{
  "activation": "swiglu",
  "normalize_top_k": true,
  "n_kv_head": 2,
  "head_dim": 64,
  "norm": "layernorm",
  "norm_eps": 1e-06,
  "attn_scale": 0.125,
  "init_std_o": 0.0307,
  "init_std_down": 0.0354,
  "optimizer": "adam_hyperball",
  "lr_mult_o": 0.715,
  "warmup_steps": 320,
  "train_tokens": 1427000000
}
Below are experts of layer 4 (counted from 0) of a mixture-of-experts language model. Rows are named router (the router's row for the expert), gate (a neuron's input weights, with its number), up (a neuron's input weights, with its number), down (a neuron's output weights, with its number) and show model dimensions 256-511. Each number is 128 + 24 x the weight over its row's rms, rounded and kept within 0 to 255. Numbers have three digits each.
After each expert's rows: a language model's description of what the expert responds to; "raises" lists some tokens whose logits its average output raises strongly, later layers aside. This comes from a sample of Wikipedia text that the model never trained on.

# expert 28
router:115134111076108108114161165121153087125123089086148104131099111112117116121077155111116133107164155079111147119084148145139107157169105133105151147146131098136139141134152172101127159123117114126095166188118142130148119086096131150136119152135144135155121111144130127166112102123125138082127169141144118092152136122112115117124142148114150112108105152115142131124119104143172128102130111165099145100167133107134108092099110130105180169101148080089110095137167095115152103171157147167146108123189192104113175096079137176181117157135112147109135089163149144145114128114163140140120090115119081105123104155129143143147118106134115139119169125098118096167143107112086154149080104072135122133118130145092104123116121111132122111127103170123127085094147127100091115145114150
gate1:145090148114116135155095110132137091092124123122119126127087129125111077100136153105105135164167119087107132095139116141153127154137126143141091110157115135094093119130135143118163082126130133120143123097145106142168087152157114171153160166138088113062145122121200144121128148156118092120164122178170129151124115129108170182147115111111103141116137117119109160140102118151121088127128159106139117119089124159134127153166131113147142147143093120106120161160099153122116139137153128110119145106093117129108152113166121093141126134104109126145167168128106095134134140093095137107131114155161147139099114174149078081156119138139162094115114145120164136116120138134136115131136105135114120155131161136133115149100145105122098079114133153158147157089116105101141161128099099
up1:135117155093119110137112129161155096098123082111148135136100155106097109084109118070110159170189112095102115106132126140134105170118154131174141136102184105115108121129094168111154095140114129122143132136124126114156084129128148144158168176156092100087151124124153136119116142133123095129179137143164124128146131134135164166118161072112117136125170130127147153101118095139155089128112176132182133102108119104165108141127130130093170130105108096094135112151127149126118158162133141134129159104129131101131153088123124084144107074122101115104139149130147130176122141131134153090127106140138150140105132148162118152156107144175113104118119153128133118139129118127145143125122090121159109170116153157137102137112117098118097084197139158158138120105147087097101145124118097
down1:118109151130117098106153149099158154127091086118152166134114177144162130144163104073162165085070094126130122158114113138113113159124125092129071093113143151096143166122150110113109128154118140114118157124132126106114085135115187155133174110150100089126178124138103174109096161117106086144184122149082190128111127145150107146130172164156123135154165122118091165121133147117120139112134122139110112154145107134121100164141139147133089142167102145122092141100112162138163124086119156104151144098122136152150093133150118142107119093125155108178082114139141145130175115125123122094136092124091086121154116130115117116123120108153130108137103105127109141096133143132160108105111120171122126133108152123146103146168112106115092174127164116076111162134142135164159160144091142
Description: Pipe separators after dates, runtimes or names in episode and track tables, plus is, was, said, and stated after a subject.
raises: "\n", "\n\n", " .", "”", "\"", "\n "

# expert 39
router:148125139105133096101161160159161133144098125119170109135120136135111129142123084125144131125154135152104150079127121144156105142149160108133172137108156099108123167126128154105085154144139123141143123179119105118128103132103098097133152109163148120120120122156154096181145124097152121101131147125109114112148167142146107075102155133135162164139160146137146135118111117132167144142182093116149099127164118123114099147136161156087116141125102162121135148143147155120134145170116140149147125172121128107120153095130124164145121136137119130086122144126108141163141117121135126119112124150103130143130101116125180149091103170137102165145187147142091101119097114157136142126108154086097117170139096127097116167140120129139108099161152104184084106090173123114136134104083182
gate1:125103104130101109109107119149109119104152127138123163121120178133087108111122099115130135142109138159142105145121111140103119108130083126128134107123149119117110115079172139134120109113081145125101137131144085112134132136124158120113126136109131092130143123130097134116159138131115131139108120073083154150147120133111145173183126111139132116138116136150136092120144135109095111084134127127174122133158103095115136164091125148129077100115126131140094123162152130149132136121190114149118139131128110141139092133138104153117090084141138147137144126104119071087150147148104125138160129091125098121137111160159075134136132126124139137094105138145151163131106093176107125129154109202151115100142131123140172090146100149120151116118130158142112106161134139118117118121088106
up1:120086115176099102150117105155123136154119149142109148161131173142134140121108100170172100126159159139108158154156114109089132119161113145141148130110152147131139145117143117164122114097117114183131127126165139108146092077127155122168119143114133123148116126165139119120147125109147120154145131145080108128126155132142111113151126112102133135116080133122139119121137092115120136138110121192122123120107093163158133134125094114142166122161136148143179144141141096141115172139096135111152169107107107144189127146112122143147109130117116089155138124150190099063132094152085128136150152095151113122121108106139111140155119131104132112123120116120128127114085101184109103147096129134101145108130090179119093099138097111133165157114164150127108086080142190125162137109081093
down1:115132135158161179156144160153086172135112111138143087134153120133137118147151163154142107114172146074110135154101131088133148108121144110141152146141122151117127131126132151159165144076084143170125113138162137136126107104163165146166123122117117087135121141129106153117126184155117151130110119103117147159144106115068139156102098087143097138105126165163118136136145138141157111167126161142105065140087161133115167139116106127159121123135128113156149138102135159093096193133107100116081126152140105137144066148158144125138116139165118164112155154130139160107127157139128153129157148114137132118145135161146168154142113110130116120155085124137157120132155098131139075124135135144111132087118098100162141145101140092084122103129133096091109133123113132077130113102150135
Description: Line breaks ending bulleted infobox or list items, just before the next dash or pipe, plus a few words like there, one.
raises: "-", "|", "="

# expert 47
router:110116115139124165105140172135135122133103133135107114123123092112128124172115171109115138104090142150145108172085091183096134159080146118128143131145133101113095124061131106114105155128134102118133154147127127091141145118110102169156144124107133137137131107107115125112120147129136114103091125102105115086127090108121149119123113118152104180168137107122068152150120140103159102120176168128073118101139119124143134112111148105120131150122123148113144151129131132139133088170110123097099123168090075093156127115160141139130142161132154100095120096107115092120120104109143125156114134165119110169138100117133079143108167088122132119136123137153134140174139167119159130067066098085182135109119159155128109116087137124134155090086109119092121133122126134160128098093097111
gate0:160146120111132130121177116130123119149111138088137100170114136132145108165140140163085158119089132132147101156159180125146089112171079106124150135162102127131106148148146103120124126098105142169147121119148138103152141142145119150143120126117103152123121115085102131133130112137138105155112126121109091131148093134167109148172082119170121138131124133174147142108112160154144094101127160085112155107125177130124120158133154140121127115075121111149151159145137095144099134126129152154116129154147129141113109114168122154161107109101112159128144148142122182159119123120129107135145131145076134112122101166152107097140109103111130166199114117130149165142154097114140153129127128114146135159106102140139101131083137134176106084127119138096141155161120154105117149132141108
up0:148131113118109128122153141132134107126098140114113099164128139138152119174134157172113164110096145121151087153167174138134097131167110090134144139158099128154103153142140112115130130112097135176147127131149135085168152119156112140140127126132105148126134129092090119107133125128140097133149116121111103135133090133163126153158062111150112152150136128183144148100127157134131089099133170129102151108125134131133115145137131123141135128071134100130135155140147085113107133118145156152111122164114148121114110093171135162133142120093112160129138137126097179174123124126134106129118136160104127129125116135144103112159111098093118149173133113145165175149128110104147162125131136097149118135115108144132103134076134126166125117125148127087123153161120152103107142145146125
down0:123146135147099149140122140145125121143121133134150143142154132133116122094122132130141076178160136128126171116139165168117131157087125154118130112100138115131151103126070125114170154103138114107138115103095116117114071105156172141111132124110083110112152132115121142080102130139069124143154141122164145138166116133152128143113134170127105099140113133105120129119133134104163136133103114136138177139106136165147113095137120118129151142108151097139149126105124142141102130060091178144151132132175132128116160151092173115105133132089141118108136137117114143134169131130145107108126149109110124167105090106114142124135165142123154132097141143080113138095105109165164140157130163143074112162116116152139108153151132124109115128126110109148117075083187157081082155123161145
Description: Word stems awaiting a suffix in narrative prose, such as conv-icted, charge-d, investig-, exhib-, feel-ings, long-est.
raises: "ually", "ual", "ging", "grad", "gent", "ing"

# expert 40
router:105131113186134125100143137131143102119150124129138100171124155135110125104142139171145097134150117089112135168128075118127134108153099111085122096156110148161142116119157195134105171138094107148097126127106165119112111120168112150107139148117111106168133137128116093121135130125182148093124127113108167158164157108140168117149115112116133103166120150128094140151105171116119103160150175179118097100098137115118132078162138133120118099107130055140152157164153118136138139089147134164149126137132122155164119115170095145078156157119149146123157123137152177119138084117134141107163123094127143142162086125151130084148137117130128113145055127128129132171126128142078098135118105073166111116161153157120130107115133136154106146138105088036140094143164152129124142145131132
gate0:152121120146147111122136154139155128106085109093110106125135093140144168118089091125146152128159148138121138131086139142126121134140150085163175120105107120139096116152110143166124125155127105126167169140090175106150173154160132118107155149143169111152123138139148158121135137130151132082144133121150140126146091145117151158173129149095126163143095122115132131121144094162138121132165155130109125113133126117118144117149156146144151101076135089156162122131132133110162125089155152166148111147133114092124100171126151167142091128128172095143132152101171134152101124141120094107144155131103108131176099114134178082166113130141097113122114108111118104109169132168088106122137140144166131098148144148083118082135135116110119115132150149094139064162157145138121113141101110
up0:155131128170075151126145158109108123112144140095114100131110137083143141142141108079164133133119110112089127105158158148139095130094145107098130135102101105106167095148139124132114129142151087101088130125146108128126128142141119141152110169115126133174118148147099137138140145143134147116109085122119139078084126167152123114156145114147143163133115098162140164064114134160127109122078117108101173122109118168101147139179151100148111115164117124179132129126156093165119146178085143114115134161128090190142167113131122134092093153142166149149134168134126097109147160120094133110140140119124134128118120163161130118128130160159098097113137127165130140120128137083146111099155148110115101098152129131130133133097139107174107160106146149135106113129119152157139082107102127
down0:105146101092117117134118150156101097068135171129102134098155087156119129154176123090112115092103128150157135130099113104143164135133154088123180105086129137109089172123124122119116111137104150131165132123080133090128161133136176090116168138144150134165136169187094098150090080144124139110153159114146148124140094182120148124150120143108143115136152152155139142167100099112108139157145129161129132141122097099163092092141148129086140138110134123102122110100105134133136093080112102127121093123112092155118120132126108154149073176098148161095167104138169118118130141133091148152177146097097138159077101120131130105124116103127105136099121144106128154150161133154140135151126163106141160134161081176179101082092167133099117140133141187078134138157107159153123132128139090
Description: Words in section headings like Early life, Home media, See also, plus football position codes MF, DF, FW and table pipes.
raises: " ", "li", "t"

# expert 4
router:175104104098149134136154151118056083138095090121130123125112152124109182146130151151128156118148168100099155135171148122157161114141148112141200171116086149152151198157120120118088116087126112163153110149103090117107137121121145097146111114162151150153144133141113140125087139145109159141148152162088140152152146128099179104091156091125110133120114134067100087121149097102179144130148154147093147109156112084185081094138115149134144122095111154105136148118134110129111119156126104109097108103123177114107134116109132152114088126149089178102141157119108101109115113136131164125113105126149100095093114152108148159156115127140090138115130094123126147146126100117136145108127128154167142123134101098139105105127106101069145087135127130131107134112099105137096140120157167
gate1:160126169103145079121126146114148144159155101119123134135122116122117137096134103113153148134082125164111132117088132127088148136092087140132147143123133142135113118098113138190132147154138143203089118124157105108112082121110137143122149140126166133082147130116149168132167124097139114136110116100132159161139135106156115101127073143077138159119115157110135121125118112117141135106114086179134158106156154111119139136137118138057133128144111119127163133112124137117075138108199168149108128156154116127160124155108148124128146132114124144145126072088139131147133126102131077101157142103117151109151087105105159117160108138132127147154139161118141101106149118120088103132170077141152111159108091134134140142150111124142103107103131129151128093156128142142129173130121130
up1:086141116147114162142133093122136135074135144110137149122126132124149106098102176110103106149187125107159135075141139138142092138175178123103095109125125099134134132162127116131147113133113143097121155113120109110158131144145133167108156126106118119175104113112085073138103136116129082135120119183139096131105116153129139158191125143142152100128134142127144147127135193148074169112125198115149096135123104152085133136077112137168103158127139116138116125144116116151098134096090116151132140116144133117065133109157131131165151087133142098139127122160142140137141116129096164128138125139126132151139127129147099148107154112147154127118159104149144148148125163118142140130138135120134143079099163115106104115128149162126117148154119151091139162119154157102127100118106104
down1:144149155124115118109118169120119134146133131169103128094186126138135118102102121162142104077111157145107174134123108154121129103156081124145170097116082115132110100134131136111119116103183145099134145141122107135121095131143159136090121145118162150168132143099102078167129107111154138127145146136168134183090159149128126105137122137114145136165131163119132119122110139106139101119118126160141101124119160069115110141134157122143137130121140132139141114082131168101141138138123111127086128107086148140102105125082159157134062136097146158088164141174130163120108126094139083142129151116130150090139130102131138102165121134150089139128119171090158098091122153126148123113153128162078109147145107125132120121142110082116137109054125145127127125149107141102114169122105155
Description: Pipe separators between numeric cells in league and election tables, such as goal difference or vote columns; also connectives like as, making.
raises: "aki", "ardi", " scene", " –"

# expert 26
router:141149110117145166116125142138099145102144124149125110132074101141092135136117144168122105115115139122149132147122134127156115086119116131152092133102090124103148150138135113170139139145122129150127100164110124111155154123156110105123150101094171139120165168120191130106124102134130138126123117109140108148103121170120165143115109115112167128159080109193135136196144100137149148112147167156160116140111088099132145133148126171154074139090097167094164133080117128087145136121110115185133132176120112162091125113122096146105141144112095114146117094115126111104118102127148138104130107159121107137135158153122106080131160136135127170112115108100138174113120107099152158081150135129109118093098144122114131122146060125092145105081104143105160119132133115113166141127128104
gate0:148132119117137076135143126103146119146114136090117127137105144105111105129123161138119109123169147120107142141108116108137075113101132136135123103101129107119166147123097102146173129115134132134176127156126152101145152119161114155118133109151122125126120140132120126107119152158108151149157144149150115127097131128121136149149158114128118126151146157108100159120170161112137122124127138167148135155131124137110107118118104127088116169143098129155143097119096150134151139164101140093106124152136128172124116102127114120094127158113127114114132108104148097094150146073111121110102121149135097124101130163151129127126134132104168134156166123088140132131098141138128171153082100108172113181100161136116085160164138122177153083118146129145152091099117132136074133126144148
up0:153151113100130093130157174118162129143124154101097115152106129109100102121144168162134120127152107154094126118140119136164090102102151123141127091111105124115150139112095090179179133133137139132176118151095157095163173126173102129117136102125136113114127173119122109104111144151137152129146114132144111129091115116103167154151107124120096144145125156123103131126171135113123128102151126147152095173128099105133111138117131168116112177119089154143127089133107165137134147141095159117107123190153127177108114073146111129074127145120119137100117097119131086142149126083134131090116075168099109133130114145117157113106153096123155149147155103100123156137116117119113164137115120117140142159104151137111134138168114152139179103092156126137190092134113111138153141119158126
down0:126127120132103099135133148140139104132124126156144162153089114117103139124143067142128089117179139152128092146163119124124133168121145108118106137130168115168108125097127091144157129175127129135139110101150167167093125144124100144106143152092138070147178136118128098161142144075101140081178166125107126169136156144164131124117086134108141149102137111093079129149121150119089163127135127053120141102142126083156130163139082142152114141084116116129123167108183156121111082161076098157143097118099132132140120144107123089130156121150155151114095144129125145125101117099107185131107123114155144159133104098134167110104146140125102115098115128090175107186123153138121123136098109183127129109110156119125124085128098122109127143135122128133109166165131165118104164165135109
Description: Words describing films, series, games and novels in plot or release text, such as film, character, season, directed, action, voice, released.
raises: " form", " vac", "ern", " time"